From a checkpoint of a small mixture-of-experts model trained on Wikipedia: 590M tokens, 4500 steps.
Below are experts of layer 4 (counted from 0) of a mixture-of-experts language model. Rows are named router (the router's row for the expert), gate (a neuron's input weights, with its number), up (a neuron's input weights, with its number) and show model dimensions 0-159. Each number is 128 + 32 x the weight over its row's rms, rounded and kept within 0 to 255.
Before each expert's rows: "gets" lists some tokens that make up at least twice as much of what it gets as of all text. This comes from a sample of Wikipedia text that the model never trained on. Tokens count by the router's weight.

# expert 29
gets: " as", " for", " with", " by", " including", " over"
router [142  85  98 146 131 170  76  45 116 194 114 119 141 166 139 106 120 105 154 130 178 110 135 152 157 162  99 104 117 101 179 200 140  68 113 143 155 129 107 108  59  94 138 141 112 180 168  96  62 118 109 168 115 153 122 123 124 154 120  73 104  63 161 149  91 106  87 185  81 116 114  93  79 134 113  87 128 136 174 139 108 113 167 106 127 120  93 153 120 140 141 138 104 128 148 120 153 121  58  88 134 118 148 110 124 161 125  64 165 152 125  98 145  72 188 134 107 153 214  53 182  95 125 162 175 134 156 130 153 168 129 125 132 138 151 120 179  88 147 133 116 124 118  81  99 154 154 171 126 130 196 113 134 152 130 160 162 143 136 119]
gate2 [114  84 145  91 153 121 140 117 153  82 139 203 182 160 130 164 108 147 197 107 124 187  53 139 156 108 129 120  93 146 147 126 142 165 108 137 101 193 137  91 109 140 138  82 185 135 125 135 103 114 134 165  35 141 173 143 124 133 163  90  86 164 158 170 141 158 118 134 122 110 125  72 148 179 101  73 160 123 108 157 109 101 166 121  72  74 162  53 155 139  75 151 114 124 123 123 191 121  90 127  88 106 140 115 146 186 121 114 159 157  54 155  85 112 141 159 161 154 136 102 140 102 120 132 106 190 187 158 116  77 103 135 124 123 153 148 114 137  94 102 109 181 110 152 117 142 127 135 133 149 129 180 112 128 204 107 116 151 132  96]
up2 [171 153 167 113 176 124 106 132  91 126 151 134 148 136 144  81 123 119 181 107 127 212  93 169 153 129 142  88  98 140 119 141 167 180 120 136 140 170 133 112  86 161 139 100 187 142 131 101 100 106 147 183  54 165 213 127 146 111 167  79 113  64 197 162 127 145  77 107 140 122 193  89 140 158 101 119 182 112  90 126  83 125 138 136 106 102 138  72 101 127 109 118 118 105 155 167 168 119  72 101 113  42 111 145 148 211 142 152 127  95 109 125  94 155 179 146 104 136  98 130 123  91 127 148 115 164 173 132 102 119 103 149 164 158 123 164 169 143 124 114 135 175 113 133 131 108 102 162 119 151 141 123 101 110 184 118 171 183 142  74]

# expert 30
gets: " and", " –", " &", " -", " or", " —"
router [138 100 111  91  64 117 102 117 150 149 128 118 142 212 138  89 138 108 135 136 176 102 179 114 177 186 110  79  80 130 140 131 136 116  93 152 160 132 111 114  48 119 182 185 114 119 174  92  99  99  66 188  75 135 131  87 139 117 144  71 124  91 136 131  81  81 140 146 126  75  87 123 143 153 189  92 106 134 116 137 112 139 118 102 151 136 109 191 126 156 163 131  57  57 132  97 140 114 115 115  87 101 120 179 165 147 120 138 166 192 147 179 124 105 161 116 125 150 161 113 150 106 129 166 147 197 162 123 139 169 142 132 126 136 138 131 131 132  88 160  90  98 115 111 100 112 145 180 108 134 182 183 138 182 126 127 124 157 117 196]
gate0 [106 146 101  70 160 161 171  98 104  85  92  86 124 108  92 156  94 146 121 146  84 146 116 170 106 117 154  56  96 130  89 137 105  85 138 192 124 131 102  80 121 135 111  97 120 191 125 157 146 146 174 108  70 127 148 160 124 130 162  66  65 111  99 124 109 142 106 109 138 150 107 113 174 160 164 165 168  88 125  29 145 107 131 208 129 143 169 117 134  94 169 149 179 118 130 129 104  72 156 158 112 121 104 110  83  99 174 130 163 109 100 149 110  60 112 163 132 138 150 127 141  67 103 159 149  78  94 146  87 114 101 128 163 115  92 126  88 116 155  93 129 137  90  70 158 163  75 121 105 148  86 157 113 170  86 106 108  82 124 136]
up0 [130 113 167 136  87 133 115 159 157 157 177 200 204  99 179  96 186 162 110 103 125 134 131 111 191 126  93 101 131 100 145 149 171 125 109  73 133 163 113 193 148 120 166 174  86  56 114 123 116 124 122 141 163  85  88 177 140 145  93 154 205 138 140 138 115 139 144 146 135 116 218 147 139 135  88 109  91  83 113 160  98  69 155  74 165  78 103 145 102 134 119 135  84 117  94 109 127 122 114 162  90  86 165 151 124 111 135 121  89 133 179  98 175 203 117  98 112  77  98 134 153 151 149 126 126 140 143 113 127 144 159 110 104 147 195 160 155 151  92 151  61  88 152 145 105  96 161 137 135 140 195 126 126 116 136 104 156 166 124 137]

# expert 14
gets: " and", " or", " but", " while", " &", " than"
router [137  86 119  98  63 146  95  80 142 171 132 124 113 151 151  82 119 115 156 122 177  94 177 175 189 171  98 109 104 118 210 132 138  71 138 155 138 130 127 119  60 135 150 147  94 106 185 113 103 107  75 170  93 154 127  95 134 127 144  96 111  90 171 124  90 122 131 108 114  98 112 111 134 155 162 106  83 133 111 147 133 157 129  47 104 150  84 186 115 169 182 116  86  80 126 124 149 131 141 109 107 124  89 143 158 169 175 137 168 135 137 156 132  71 144 123 122 126 138  73 147 101 136 164 158 192 140 128 134 192 137 136 142 123 170 134 167 143 124 140  68  84  81 105  63 110 161 185 121 139 166 186 132 188 153 164 110 162 113 167]
gate0 [ 83 184 106 138  88 116 168 118  75 101 128 135 113 155 153 187 123  87 153 152 177 173 100 107 140 114  88 146 132 156 139 114  51 177 128 149  96  85 157 146 191 168  81 113  83 147 118 188 122 143  68 169 135 122  81 154 147 142 124  86 134 154 119  88 158 145 143 150 116 165 104 129  90  71 127 131 114  74 104 216 152 125 166 110 118  88 147 137 106 159 136 101 118  94 207 171 104  71 131 152 106 162  97 151 143  68 171 134  97 127  66 148 102 134 140 152 135 102 183 152 134 122 144 164 124 103 162 101 127 166 108  70 187 115 144 137 113 133 123 140 112 169  95 107 164  86 129 125 147 142  98 161 116 161  86 109 147  71 191 121]
up0 [130 131 110 117  52 118 113 139 203 138  76 107 152 121 152  63 189 111 166 140 133 132 142 161 126 117 140 127  99  69  94 166 151 117 135  91 141  93 138 158 135 116 199 158 161 143 174 110 126 123 145  86  89 139 204 115 155 157  91 123  95 192 116 153 105  89 163 147 148 132 116 172 146 160 112  86 120 144 115 117 149 167 122 110 126 121 121 137 144 142 120 128 134 123  41  50 165 133 158 148 151 136 145  94  94 151 159 144 125 100 125 154 135 156 108 118 100 183  50  81 124  90 108  98 143 115  41 180 120  72 106 123  52 196  87 130 167 129 146 157 142 119 123 108  73 126 135 101 119  74 118  86  91 129 121 163 113 169 101 118]